Below are experts of layer 6 (counted from 0) of a mixture-of-experts language model. Rows are named router (the router's row for the expert), down (a neuron's output weights, with its number) and show model dimensions 48-95. Each number is 50 + 10 x the weight over its row's rms, rounded and kept within 0 to 99.
Before each expert's rows: a language model's description of what the expert responds to. This comes from a sample of Wikipedia text that the model never trained on.

# expert 33
Description: Education and institutions
router:51 61 56 50 48 61 42 51 34 53 36 54 43 51 56 50 41 45 44 57 29 30 42 38 64 40 45 52 59 55 43 50 52 47 39 34 39 44 51 55 59 43 34 37 63 68 42 35
down0:61 56 54 50 37 63 60 73 43 44 43 54 48 55 73 56 56 42 63 53 55 37 42 56 53 46 50 56 55 70 33 49 35 58 57 50 60 53 61 62 47 53 51 42 60 54 44 71
down1:48 45 58 46 56 48 56 48 38 54 56 47 62 47 63 55 44 55 52 64 37 50 41 52 29 48 55 39 44 45 22 54 46 50 39 51 55 52 71 48 45 69 45 57 60 44 33 63
down2:69 43 39 54 53 42 44 56 50 35 44 66 46 42 46 30 50 33 66 37 56 46 51 49 57 38 52 61 48 38 62 43 39 52 43 38 65 66 50 63 47 60 45 46 39 49 51 45
down3:51 44 62 50 47 54 51 48 48 55 42 27 47 35 49 50 67 55 49 41 47 42 57 23 35 51 38 46 33 36 47 56 44 55 49 46 60 48 47 61 51 44 54 59 50 52 56 70
down4:42 56 47 37 46 61 54 65 58 66 48 55 64 34 59 46 86 53 37 66 63 48 51 50 44 62 36 41 55 39 38 40 39 49 69 35 48 56 57 47 57 53 48 63 56 61 58 43
down5:72 50 63 43 61 60 46 48 53 56 41 44 44 42 38 28 49 45 42 36 44 47 50 47 42 65 40 53 40 67 69 54 51 47 56 52 53 43 60 34 46 33 36 52 55 58 60 53
down6:65 48 60 53 52 61 35 58 42 44 60 50 50 54 78 65 56 40 59 48 55 59 61 51 49 64 58 44 59 31 31 58 60 24 51 52 46 48 41 47 31 66 55 43 54 53 53 45
down7:46 41 66 42 71 61 41 57 54 56 29 55 53 48 62 57 45 56 64 62 49 39 42 50 45 62 57 51 40 57 44 43 55 57 49 53 51 38 84 45 51 45 37 57 61 52 41 50
down8:46 42 63 36 46 54 54 63 64 46 71 74 42 54 48 56 73 27 29 47 54 15 39 60 54 36 62 46 45 70 47 37 46 44 52 38 34 52 47 46 50 48 41 55 53 46 52 45
down9:54 49 38 50 36 40 40 55 53 51 42 57 41 51 65 46 43 57 50 41 56 58 44 50 47 55 60 46 47 63 48 48 45 47 50 43 46 37 39 55 56 44 64 50 53 42 26 46
down10:57 52 53 57 39 48 53 71 57 46 19 45 58 37 44 45 55 52 51 54 65 60 71 60 54 45 45 60 46 55 46 53 61 49 51 57 70 45 25 48 41 46 51 54 42 62 46 52
down11:39 51 59 55 58 71 45 60 44 56 51 68 56 48 57 41 67 59 44 57 51 42 44 57 64 64 62 48 45 67 38 61 57 57 48 66 41 41 38 54 49 50 41 52 42 47 59 60
down12:45 51 64 54 63 43 55 59 65 61 44 30 40 51 56 60 51 48 46 53 73 51 53 62 52 49 64 36 61 48 32 52 21 38 54 58 39 64 56 47 47 65 49 32 59 53 57 57
down13:60 38 60 32 57 50 50 48 53 44 48 46 66 54 48 57 51 55 51 57 42 63 48 72 45 40 55 45 47 59 44 69 54 43 56 43 37 51 54 55 62 70 50 62 50 40 57 56
down14:50 61 39 38 38 75 55 57 42 53 51 47 33 47 41 36 53 51 46 42 65 46 67 40 39 28 51 48 41 58 32 48 46 40 47 52 54 26 56 51 72 39 64 64 53 45 35 58
down15:59 21 50 54 39 35 43 62 43 39 56 46 49 44 56 64 47 52 46 52 55 47 54 46 47 76 56 61 51 33 49 44 39 37 62 41 38 62 37 50 47 48 48 41 43 70 59 51
down16:42 65 41 54 50 53 40 58 53 64 61 35 43 46 60 67 55 60 36 53 67 63 53 28 57 65 62 53 56 42 46 52 58 60 54 40 42 54 34 48 50 40 52 38 33 58 49 51
down17:48 33 30 53 45 43 48 57 26 53 61 58 33 50 39 35 30 61 42 50 50 52 44 52 44 61 55 43 53 54 54 39 50 45 59 42 50 48 39 45 44 42 50 53 50 32 37 55
down18:64 59 41 55 57 47 42 56 46 60 44 54 57 46 65 50 41 49 47 45 72 43 36 34 57 43 49 30 49 57 37 42 56 63 35 47 41 46 22 61 58 33 57 49 59 45 54 56
down19:57 57 51 62 47 40 56 53 45 54 46 53 44 66 36 47 49 40 42 45 53 42 39 63 24 46 44 52 63 53 44 35 32 62 65 42 54 52 51 43 57 43 44 49 58 56 65 34
down20:62 43 50 37 45 54 53 55 36 64 49 48 51 35 48 27 62 54 55 62 35 47 44 49 47 56 40 55 40 37 58 58 53 48 55 69 60 41 51 56 51 60 56 63 44 39 53 58
down21:48 79 54 37 55 56 48 47 57 58 54 67 60 29 48 42 44 57 55 41 56 38 58 58 56 43 62 57 39 73 62 51 60 48 58 52 60 48 48 44 72 49 48 53 32 68 55 56
down22:51 54 31 48 58 41 47 57 37 51 46 61 27 47 37 52 50 65 47 50 39 48 58 51 42 62 40 55 21 53 53 59 67 50 39 48 60 47 38 51 65 48 45 51 58 44 50 52
down23:50 43 58 40 46 63 44 37 67 55 52 66 50 29 49 43 46 59 62 67 58 40 53 39 47 46 50 60 39 68 49 34 39 56 51 39 37 58 35 36 38 41 44 49 54 39 54 44
down24:38 53 51 50 35 32 47 48 38 47 52 49 60 38 55 50 63 50 56 33 34 54 51 52 46 47 50 56 38 45 59 72 66 83 62 48 48 42 45 51 44 61 30 63 69 62 51 63
down25:33 56 44 67 34 57 45 57 73 62 58 63 54 49 44 58 56 54 49 55 47 39 73 39 63 45 68 60 42 59 48 42 65 54 54 37 57 55 44 40 69 50 38 67 71 63 64 45
down26:54 35 36 66 49 48 52 50 39 43 69 61 52 58 41 47 39 53 48 47 56 48 39 55 50 32 51 59 37 60 61 35 41 40 39 49 65 49 48 34 33 59 53 48 48 45 62 44
down27:39 40 56 57 66 46 52 43 50 34 54 27 47 55 54 53 73 56 48 50 58 67 42 43 54 46 42 51 55 48 55 58 57 47 52 40 58 45 57 44 39 41 48 42 25 38 45 45
down28:59 41 52 49 51 61 52 44 50 50 60 49 38 45 63 66 50 49 27 64 46 69 71 48 34 57 48 43 65 39 27 49 56 43 51 63 71 55 57 43 43 55 48 56 44 40 42 62
down29:53 31 69 54 62 55 66 59 37 26 63 41 42 38 55 42 50 66 51 51 55 58 42 55 57 70 55 45 53 59 58 54 57 39 65 62 37 43 53 44 27 68 44 56 53 51 58 44
down30:29 44 45 40 39 49 59 37 31 63 54 57 45 42 44 53 51 62 49 58 42 45 55 56 63 32 46 34 51 53 51 29 60 58 50 27 48 47 58 50 51 26 58 59 57 41 60 52
down31:38 61 55 49 58 63 51 51 49 41 48 47 56 45 53 66 56 52 51 66 41 61 44 50 67 65 41 48 32 49 31 47 58 53 49 35 48 44 65 36 59 59 53 80 46 56 45 43

# expert 50
Description: Copulas and adverbs
router:39 59 62 67 66 60 58 62 36 43 47 63 35 55 50 67 52 28 34 54 61 55 50 57 45 64 54 62 41 44 46 59 39 46 47 55 33 53 46 41 44 54 42 49 48 42 61 47
down0:46 42 42 59 63 49 53 78 42 54 35 39 49 57 44 55 56 62 32 50 56 39 54 44 47 75 41 55 55 62 42 64 61 44 47 61 46 39 59 39 56 38 56 43 35 33 40 32
down1:48 48 68 59 41 65 30 59 49 47 51 44 56 41 37 53 48 50 61 68 58 66 56 47 43 30 48 45 35 51 51 38 46 62 48 54 42 52 56 56 54 42 50 33 58 30 49 41
down2:52 50 51 50 48 43 64 62 45 59 46 44 61 45 63 37 57 52 64 45 65 31 47 63 74 51 57 40 32 51 38 40 39 44 54 59 47 52 36 40 52 57 51 53 61 55 67 50
down3:37 60 57 50 68 29 38 56 69 56 56 52 48 62 52 56 50 40 40 38 41 56 36 57 50 30 58 54 54 64 64 75 35 41 45 54 67 57 44 53 59 48 37 56 49 65 52 54
down4:45 33 62 46 39 39 52 53 59 53 40 35 51 57 41 47 45 57 33 71 30 36 48 38 52 47 65 41 50 43 28 48 58 36 59 50 50 53 45 58 46 39 63 52 29 31 24 55
down5:47 48 56 51 49 47 47 57 49 56 44 63 56 44 54 50 32 55 65 59 37 52 49 48 51 51 53 56 47 36 54 25 63 59 53 39 21 46 54 36 48 58 42 52 56 49 56 67
down6:36 55 52 70 64 65 46 52 32 46 44 60 45 66 50 49 41 34 56 57 56 68 38 45 41 63 41 54 43 47 44 48 52 55 41 56 42 50 54 61 62 52 33 65 44 46 63 49
down7:56 63 51 42 58 55 66 53 42 56 57 42 66 61 52 58 57 53 37 62 43 51 68 54 46 52 48 44 54 52 39 51 63 53 53 53 56 53 54 39 39 77 42 62 46 55 44 55
down8:57 78 55 41 58 55 52 47 50 41 56 53 44 35 53 44 43 49 58 56 60 36 55 62 47 57 32 55 70 49 55 49 56 57 59 44 66 52 52 44 71 49 48 42 39 49 48 31
down9:35 21 41 51 57 67 27 43 42 48 57 54 61 49 43 43 41 48 45 61 46 47 55 55 55 59 44 51 42 50 45 46 51 58 60 52 37 63 61 44 60 54 44 56 63 52 57 57
down10:35 50 42 54 61 65 33 61 52 51 50 47 56 51 44 55 64 60 25 53 56 56 37 62 46 49 54 53 45 48 33 51 37 33 50 63 39 54 55 60 45 55 43 62 24 53 49 66
down11:57 45 60 53 45 45 54 70 56 64 46 44 52 64 63 55 57 41 61 39 56 46 48 42 60 42 34 46 52 43 48 58 49 49 44 42 52 47 53 61 61 45 48 38 38 63 43 57
down12:36 63 43 49 46 43 50 58 55 52 44 53 68 59 25 43 39 54 56 50 57 45 43 52 44 51 56 59 40 34 54 45 57 41 46 15 46 44 61 60 54 63 45 48 30 63 63 44
down13:58 55 56 42 46 59 46 48 49 48 24 47 52 50 57 41 67 50 30 56 55 50 67 52 32 45 62 46 49 52 55 68 31 43 63 65 59 42 56 57 45 49 34 58 40 57 44 47
down14:49 36 47 39 51 57 63 59 62 56 53 52 54 49 47 51 46 37 50 50 44 60 55 66 40 66 39 49 56 55 47 29 41 57 39 73 56 46 72 51 37 59 54 71 67 59 43 47
down15:35 51 52 46 44 56 49 45 48 42 22 54 41 60 40 48 51 45 58 29 54 47 48 52 45 60 42 69 61 68 43 54 45 60 51 33 40 57 58 49 64 60 53 62 55 29 51 38
down16:46 51 48 61 50 46 51 61 47 54 52 52 49 48 54 52 33 43 47 45 35 36 52 50 44 49 44 49 46 63 45 69 49 65 32 52 76 40 37 51 55 52 64 54 28 41 30 49
down17:52 64 66 55 47 53 47 38 48 49 52 56 64 37 52 30 52 51 57 49 52 40 68 62 72 61 47 48 52 46 44 42 42 59 55 49 60 62 48 24 54 49 41 51 61 52 41 49
down18:51 46 57 47 37 64 56 44 48 45 53 56 47 58 48 42 51 45 66 31 67 59 40 46 43 64 39 61 54 50 48 61 30 46 48 78 53 55 42 63 53 25 36 61 48 37 51 55
down19:52 63 35 40 39 43 44 45 66 52 78 64 58 50 35 54 66 50 61 31 46 39 63 51 43 41 34 45 42 54 62 73 45 56 61 56 69 49 39 56 51 49 61 49 41 49 48 46
down20:35 22 40 36 60 51 30 63 51 59 61 42 47 32 58 56 55 57 48 37 50 38 45 49 74 34 60 36 62 46 54 50 51 49 52 48 59 58 67 53 52 53 39 48 38 43 78 47
down21:51 60 52 32 63 40 48 43 56 46 41 65 58 44 54 36 35 60 36 46 60 38 21 58 62 55 55 46 56 64 54 65 42 45 26 47 46 40 51 43 71 42 63 41 49 53 44 50
down22:54 47 26 57 53 54 49 54 62 68 50 48 53 42 29 54 49 52 32 43 53 34 28 44 62 60 28 48 45 64 55 32 53 36 48 35 50 41 51 46 57 55 47 41 44 44 46 51
down23:64 36 39 52 44 46 40 38 45 38 65 67 57 35 68 71 49 57 63 45 41 55 52 50 49 40 29 31 61 59 32 52 70 55 38 45 64 40 40 56 53 59 51 55 59 74 43 49
down24:54 54 40 26 55 61 40 36 54 61 49 51 59 57 53 54 55 39 61 41 43 44 57 52 51 39 55 50 51 40 31 55 32 60 66 44 53 60 66 51 44 62 48 48 43 46 48 51
down25:46 41 53 41 36 57 57 63 56 45 56 43 57 54 63 41 48 58 50 49 53 63 48 40 46 50 60 55 60 60 54 67 46 59 63 48 37 52 58 77 75 63 69 49 37 37 55 57
down26:43 58 43 51 40 46 55 40 56 47 58 51 41 40 46 26 45 66 51 49 54 49 44 40 45 47 59 60 39 37 52 66 50 44 57 54 39 52 59 47 45 34 50 59 66 49 56 43
down27:51 53 63 63 45 47 42 56 53 31 38 53 58 45 48 50 53 56 26 50 46 52 59 40 43 53 57 59 64 44 59 45 45 40 58 42 39 29 44 68 61 50 47 64 45 48 39 30
down28:62 57 57 51 41 56 39 42 58 67 48 47 63 52 49 54 55 41 43 47 56 50 43 40 53 45 44 31 70 58 51 49 34 42 45 34 58 42 63 53 62 57 47 41 34 53 53 35
down29:43 36 52 65 51 58 61 54 43 52 45 69 44 55 43 40 68 42 61 47 61 81 53 57 39 68 72 47 45 66 46 63 44 55 43 59 39 57 40 32 47 41 30 55 34 37 52 44
down30:40 47 56 49 51 61 49 60 38 48 55 50 43 46 46 49 55 51 58 54 44 73 43 42 45 57 48 55 69 43 50 44 57 43 52 48 31 48 38 40 44 65 50 60 54 36 51 40
down31:54 56 56 54 16 43 47 54 62 53 48 48 45 37 63 53 44 53 51 52 69 47 49 62 53 49 45 48 60 33 39 44 49 38 56 49 54 47 48 53 39 60 40 40 16 53 42 44

# expert 6
Description: Mid-word verb stems
router:60 68 42 47 41 51 46 63 53 56 50 42 39 43 45 60 43 52 41 52 46 63 37 61 46 67 49 43 60 49 44 28 40 50 38 63 54 56 64 63 57 63 46 57 56 32 32 58
down0:44 58 58 45 39 46 54 54 43 67 25 45 57 57 41 43 54 52 30 50 63 49 57 49 48 49 55 41 62 49 39 61 67 62 46 42 22 60 59 49 35 54 75 42 54 62 65 43
down1:43 62 59 33 51 61 51 40 48 61 53 62 31 58 53 50 54 33 47 49 67 59 62 40 57 77 48 41 50 56 54 45 59 59 67 51 58 46 50 38 50 30 58 55 50 38 73 60
down2:53 69 59 70 59 33 48 59 54 57 70 61 52 39 48 53 62 57 64 42 65 47 32 52 63 57 58 54 57 47 46 52 68 42 39 76 39 55 33 56 39 73 40 49 38 59 39 58
down3:55 55 37 51 48 41 57 54 46 44 54 66 59 37 46 50 50 66 62 49 47 33 38 62 45 51 49 56 09 46 48 53 52 41 33 57 58 67 49 60 53 42 60 49 65 68 63 52
down4:66 54 27 44 43 45 56 47 48 52 51 52 58 59 62 39 40 42 23 67 55 44 57 36 61 65 41 48 57 39 31 52 51 45 59 55 59 53 37 77 47 62 52 53 66 43 43 41
down5:43 49 47 30 55 60 41 48 50 44 60 41 44 57 55 56 53 61 56 68 43 46 38 39 58 57 54 46 75 67 44 50 67 52 39 62 55 39 64 54 44 56 36 62 55 59 47 43
down6:57 76 63 43 53 36 45 37 27 44 41 57 45 45 59 43 64 44 45 53 53 59 58 67 57 63 49 58 50 57 43 34 45 53 50 48 54 47 58 41 42 51 41 34 54 62 51 41
down7:55 39 57 41 61 46 41 56 37 53 56 47 47 35 40 51 57 46 58 42 28 46 54 58 44 47 65 49 42 45 74 52 52 52 57 56 68 58 59 42 47 34 45 49 31 51 67 48
down8:51 61 38 44 53 53 64 59 50 49 42 45 38 56 39 43 44 45 47 46 42 53 56 46 47 65 50 48 47 43 49 51 66 51 40 32 44 56 55 48 66 50 56 75 78 40 36 57
down9:55 36 39 56 52 60 36 55 39 55 56 41 53 48 53 33 46 56 45 49 52 30 36 57 57 50 34 39 59 34 44 30 30 47 62 63 32 52 58 53 37 61 57 51 38 57 57 60
down10:67 39 55 48 58 39 66 65 57 45 58 36 32 67 49 48 51 50 54 51 44 36 54 30 45 63 59 52 51 51 46 58 45 66 58 30 45 46 46 60 63 53 46 44 34 57 34 64
down11:51 41 40 40 49 69 64 47 50 52 42 41 60 58 31 33 48 43 61 64 57 62 47 47 44 32 43 47 55 58 45 42 47 62 59 48 60 44 49 54 50 52 55 63 61 52 48 67
down12:41 54 44 52 48 53 44 45 63 68 61 62 29 45 48 58 51 50 42 42 55 61 53 52 33 44 51 36 52 57 51 49 60 39 71 51 52 63 53 53 55 47 37 40 53 59 65 70
down13:43 68 63 21 50 61 53 74 55 74 45 57 50 55 42 56 60 26 53 50 52 41 75 65 58 66 48 49 55 58 61 53 55 54 46 57 53 56 67 45 40 44 42 53 53 41 42 54
down14:52 44 51 40 37 57 47 59 54 57 43 45 58 36 42 44 49 38 63 60 56 47 36 41 51 62 39 46 56 42 48 51 42 48 48 57 34 39 56 51 54 43 39 38 36 63 64 29
down15:34 47 40 58 52 68 46 43 54 53 44 26 54 42 44 40 44 47 63 53 40 48 51 56 56 43 56 50 49 31 41 40 43 60 48 39 48 47 46 46 49 65 50 42 23 55 41 61
down16:47 42 54 54 64 59 39 36 59 53 44 44 51 55 36 44 54 52 35 68 46 49 40 64 51 57 59 35 48 47 55 42 58 46 63 65 41 48 42 48 47 49 36 71 41 51 45 48
down17:51 43 42 34 59 69 35 54 59 61 34 42 41 30 46 51 63 42 65 48 53 51 70 39 48 60 47 52 43 45 38 48 39 52 54 49 54 56 41 60 44 64 59 47 44 52 48 82
down18:59 38 21 57 43 47 51 54 46 45 55 61 34 45 61 49 38 67 67 56 59 67 60 44 45 61 38 46 51 44 51 48 43 55 44 41 50 59 49 48 63 53 41 71 40 43 45 55
down19:56 50 47 45 42 48 54 43 46 50 58 56 51 48 64 54 82 59 56 47 46 60 47 45 48 49 57 43 24 42 45 58 42 57 69 59 21 61 46 35 47 54 38 53 51 51 59 63
down20:56 60 43 52 38 59 44 50 46 38 49 47 54 56 46 37 39 39 64 66 56 47 62 43 35 46 47 43 37 64 40 44 49 45 49 48 67 38 47 63 49 56 77 46 47 27 38 52
down21:55 62 62 39 58 45 45 45 44 49 47 50 54 54 69 35 51 53 40 68 42 75 45 60 62 65 50 45 61 48 35 52 50 45 49 54 45 36 53 38 40 52 51 44 57 44 54 34
down22:47 35 37 41 27 51 42 37 48 36 44 63 56 65 43 44 49 58 43 42 41 43 66 38 64 55 49 54 52 62 39 64 57 53 36 48 43 62 36 48 59 55 53 44 62 59 58 39
down23:40 58 52 63 59 45 45 51 56 45 42 65 41 51 49 65 53 44 52 52 61 52 55 35 42 38 52 62 55 65 59 48 42 53 46 44 69 64 51 48 53 40 45 41 53 53 62 47
down24:42 63 54 56 40 41 43 50 68 52 49 68 66 40 36 46 54 51 32 46 55 56 58 55 40 54 70 46 47 63 41 82 52 66 37 56 43 49 46 47 49 46 35 63 43 61 52 55
down25:64 49 50 48 59 56 51 59 50 66 73 37 48 59 54 36 48 42 38 33 44 39 65 46 47 37 55 41 46 56 59 66 43 56 64 52 32 58 54 62 41 59 47 54 42 78 70 54
down26:41 51 58 48 47 56 37 51 50 43 46 60 58 45 51 36 56 50 63 35 47 46 70 54 51 43 48 46 55 47 37 52 52 43 50 59 60 62 40 51 59 45 45 49 42 50 49 63
down27:50 51 40 61 45 47 58 59 37 35 60 45 63 61 53 42 58 38 69 49 49 47 45 45 45 62 46 65 47 57 60 62 51 70 52 54 54 48 51 63 56 39 39 52 59 60 65 62
down28:61 57 66 34 51 54 44 41 50 43 46 59 55 48 48 30 26 50 57 37 68 39 50 38 69 34 35 49 48 63 37 61 64 38 58 42 63 37 35 42 49 54 56 66 55 42 51 54
down29:40 53 37 60 56 47 42 48 34 42 45 72 45 44 45 60 54 48 65 33 39 42 56 49 44 31 30 59 39 47 53 33 41 34 48 43 68 42 58 61 47 50 49 62 47 34 43 49
down30:40 49 47 55 62 45 50 35 55 46 33 38 44 47 41 47 70 48 50 52 42 50 44 54 52 65 53 55 68 34 42 63 62 37 28 36 57 33 48 52 47 70 43 36 41 60 50 48
down31:52 54 46 47 39 62 60 44 33 53 53 69 50 60 41 36 45 56 54 70 35 33 45 68 42 56 58 49 59 53 53 56 52 50 39 53 45 42 53 42 57 45 47 56 76 52 66 34

# expert 34
Description: Noun-forming suffixes
router:55 39 68 61 62 36 51 52 49 50 54 57 44 65 49 56 59 28 63 59 41 59 62 55 51 43 41 60 39 51 52 60 47 61 58 50 53 47 65 56 29 47 36 65 60 58 58 36
down0:54 43 37 39 51 50 50 42 57 54 70 48 43 48 51 45 38 65 48 44 37 65 56 30 60 47 59 53 61 55 28 74 60 58 50 56 63 50 38 51 67 69 57 57 43 51 50 39
down1:43 31 56 46 51 49 35 56 54 23 48 57 62 33 56 50 56 40 40 38 52 31 56 43 57 41 53 57 42 35 60 47 36 53 31 42 38 51 42 48 57 47 49 56 38 77 60 54
down2:52 43 48 44 57 43 40 50 74 53 53 52 40 60 48 51 38 34 46 46 48 42 45 49 45 69 60 53 76 45 71 63 55 46 37 43 52 62 34 52 55 54 52 48 47 61 47 52
down3:56 61 42 56 49 48 54 63 48 43 62 74 32 66 59 60 43 51 62 55 54 50 54 40 43 56 55 58 42 54 45 60 62 56 61 40 44 42 50 57 45 58 49 40 69 36 33 40
down4:56 58 72 41 56 41 48 50 56 55 72 46 49 57 47 61 47 59 66 40 62 42 32 38 65 41 50 50 40 49 50 38 60 44 55 53 61 47 41 56 64 66 43 53 50 64 29 49
down5:38 43 62 45 65 50 56 62 43 35 33 55 49 48 64 57 56 63 46 55 58 56 44 53 51 64 47 63 55 50 36 37 44 35 52 47 38 60 62 37 59 52 57 51 51 53 51 40
down6:47 60 56 45 47 39 36 53 56 32 70 49 34 56 58 37 34 41 41 46 57 53 56 36 59 39 46 44 61 54 49 50 62 55 37 40 50 58 49 39 60 43 56 29 48 46 27 53
down7:60 53 60 47 48 47 50 34 55 53 35 53 47 46 54 38 50 37 35 36 51 56 38 38 61 52 33 54 57 65 52 63 38 45 47 61 31 41 48 50 37 51 50 26 52 55 44 48
down8:55 52 53 39 42 64 39 53 48 58 49 63 48 26 34 49 57 49 40 46 53 50 46 64 38 50 37 53 63 51 50 45 37 49 46 57 49 48 51 34 58 39 52 26 44 37 55 64
down9:40 54 26 57 45 57 48 54 50 46 52 53 56 48 55 53 40 58 54 67 38 33 59 54 46 54 58 56 52 65 48 51 51 53 53 55 48 34 52 65 55 46 44 49 39 36 47 43
down10:26 84 31 58 36 50 55 58 50 41 59 49 60 54 43 49 39 45 64 37 36 38 56 53 39 56 48 58 48 62 71 52 57 56 46 58 63 28 49 47 53 44 54 53 72 55 52 55
down11:60 47 26 55 46 49 55 43 52 51 31 57 63 44 48 31 40 54 29 51 37 42 43 45 53 50 41 65 57 54 55 32 61 47 39 46 43 48 54 40 59 38 80 51 59 38 58 32
down12:65 55 43 58 36 40 62 64 30 55 59 40 42 56 40 53 64 58 36 54 36 54 50 65 37 52 39 54 57 39 52 51 37 54 46 62 48 72 28 67 49 65 64 44 45 47 55 49
down13:49 49 41 28 41 46 38 56 47 32 54 58 45 51 48 50 54 57 48 32 42 35 54 47 58 42 73 69 50 49 59 60 65 42 33 41 54 47 55 33 63 46 42 52 49 44 51 32
down14:53 63 38 67 56 35 59 59 57 48 57 54 63 53 53 61 56 58 45 60 37 49 55 47 55 46 30 45 56 36 41 39 60 59 59 48 59 53 62 61 65 56 56 62 45 47 43 43
down15:49 40 38 57 38 39 49 54 46 37 60 72 58 51 43 51 52 62 63 70 47 53 65 43 52 47 53 56 54 56 53 47 62 58 44 27 51 44 51 45 63 62 51 52 67 46 54 34
down16:52 48 67 37 53 48 48 54 50 71 53 56 47 43 44 46 48 48 64 32 56 48 47 44 42 43 68 69 51 55 69 48 53 47 48 45 43 49 53 49 64 57 44 39 47 51 59 52
down17:50 51 27 66 37 41 61 63 41 39 53 51 39 48 54 67 45 51 67 37 60 58 62 49 40 39 35 58 44 59 56 65 45 56 34 67 51 56 65 39 55 59 72 59 53 51 59 49
down18:53 42 56 32 64 57 47 47 50 57 37 56 60 47 50 42 30 46 64 61 40 61 51 55 36 43 52 50 57 29 35 19 48 51 67 50 44 35 67 38 60 61 56 41 62 55 41 37
down19:42 50 40 48 43 63 37 61 35 60 55 48 52 52 44 51 45 49 48 56 57 43 62 75 44 41 68 40 49 34 36 53 50 34 53 55 62 56 41 24 63 59 49 47 44 54 57 50
down20:49 62 50 55 57 42 40 40 45 48 42 60 67 60 40 51 48 52 62 56 40 45 56 53 59 43 52 62 42 22 64 33 53 54 43 37 41 26 57 54 54 56 54 57 68 53 61 52
down21:45 48 59 54 52 45 59 47 23 49 36 53 38 43 56 51 49 56 50 58 57 49 42 38 41 60 60 40 48 47 55 41 57 47 51 43 55 50 64 32 58 58 31 53 47 63 47 36
down22:52 48 45 52 55 45 39 45 56 52 57 51 52 32 53 48 50 34 46 54 44 40 35 58 48 60 58 66 37 31 68 36 52 41 49 40 36 52 66 36 65 42 46 59 58 48 48 56
down23:33 44 60 45 45 35 46 52 51 50 33 42 63 62 53 53 45 61 67 42 64 69 59 46 53 62 38 56 55 45 51 17 49 38 49 48 47 35 66 62 48 59 43 72 63 54 60 52
down24:49 42 75 43 50 42 54 40 74 55 34 32 48 45 62 53 45 56 53 41 50 40 67 41 50 43 46 55 43 38 48 38 54 57 42 57 53 59 50 46 47 66 56 62 47 56 46 49
down25:77 48 29 53 42 43 49 49 54 58 64 30 55 64 41 57 34 43 41 47 50 39 40 37 33 53 69 44 44 55 50 60 44 51 47 42 50 58 47 28 55 41 42 40 53 40 50 33
down26:48 48 42 64 61 56 53 44 53 40 65 39 43 32 48 54 53 44 55 54 36 28 48 50 53 68 47 59 52 41 53 62 38 36 52 44 37 63 52 48 66 51 39 48 63 58 61 58
down27:57 46 70 41 76 47 37 41 48 46 57 55 52 33 49 59 39 46 54 52 44 45 46 62 58 50 49 39 55 43 57 51 47 46 55 47 39 57 68 54 45 65 36 40 36 66 48 53
down28:49 63 42 49 58 51 27 59 30 56 27 56 51 31 37 49 48 46 55 64 36 32 60 60 41 41 52 54 43 34 55 33 55 48 65 57 45 48 56 49 44 51 50 71 67 53 56 63
down29:44 59 49 41 49 40 67 51 39 46 50 45 41 59 38 61 45 75 38 56 40 46 39 36 62 41 50 45 70 73 39 44 34 39 53 52 68 40 53 41 69 52 52 54 71 37 43 53
down30:53 49 46 62 54 58 54 51 64 58 65 57 52 57 63 62 67 48 54 64 53 52 51 58 66 47 61 50 44 57 42 46 55 46 50 58 56 69 48 44 31 53 49 57 71 50 51 58
down31:14 56 42 57 43 55 39 51 53 44 42 66 49 41 51 57 56 35 60 40 49 40 52 52 49 35 57 45 62 49 50 41 44 48 45 44 53 49 44 60 52 38 56 41 42 37 30 63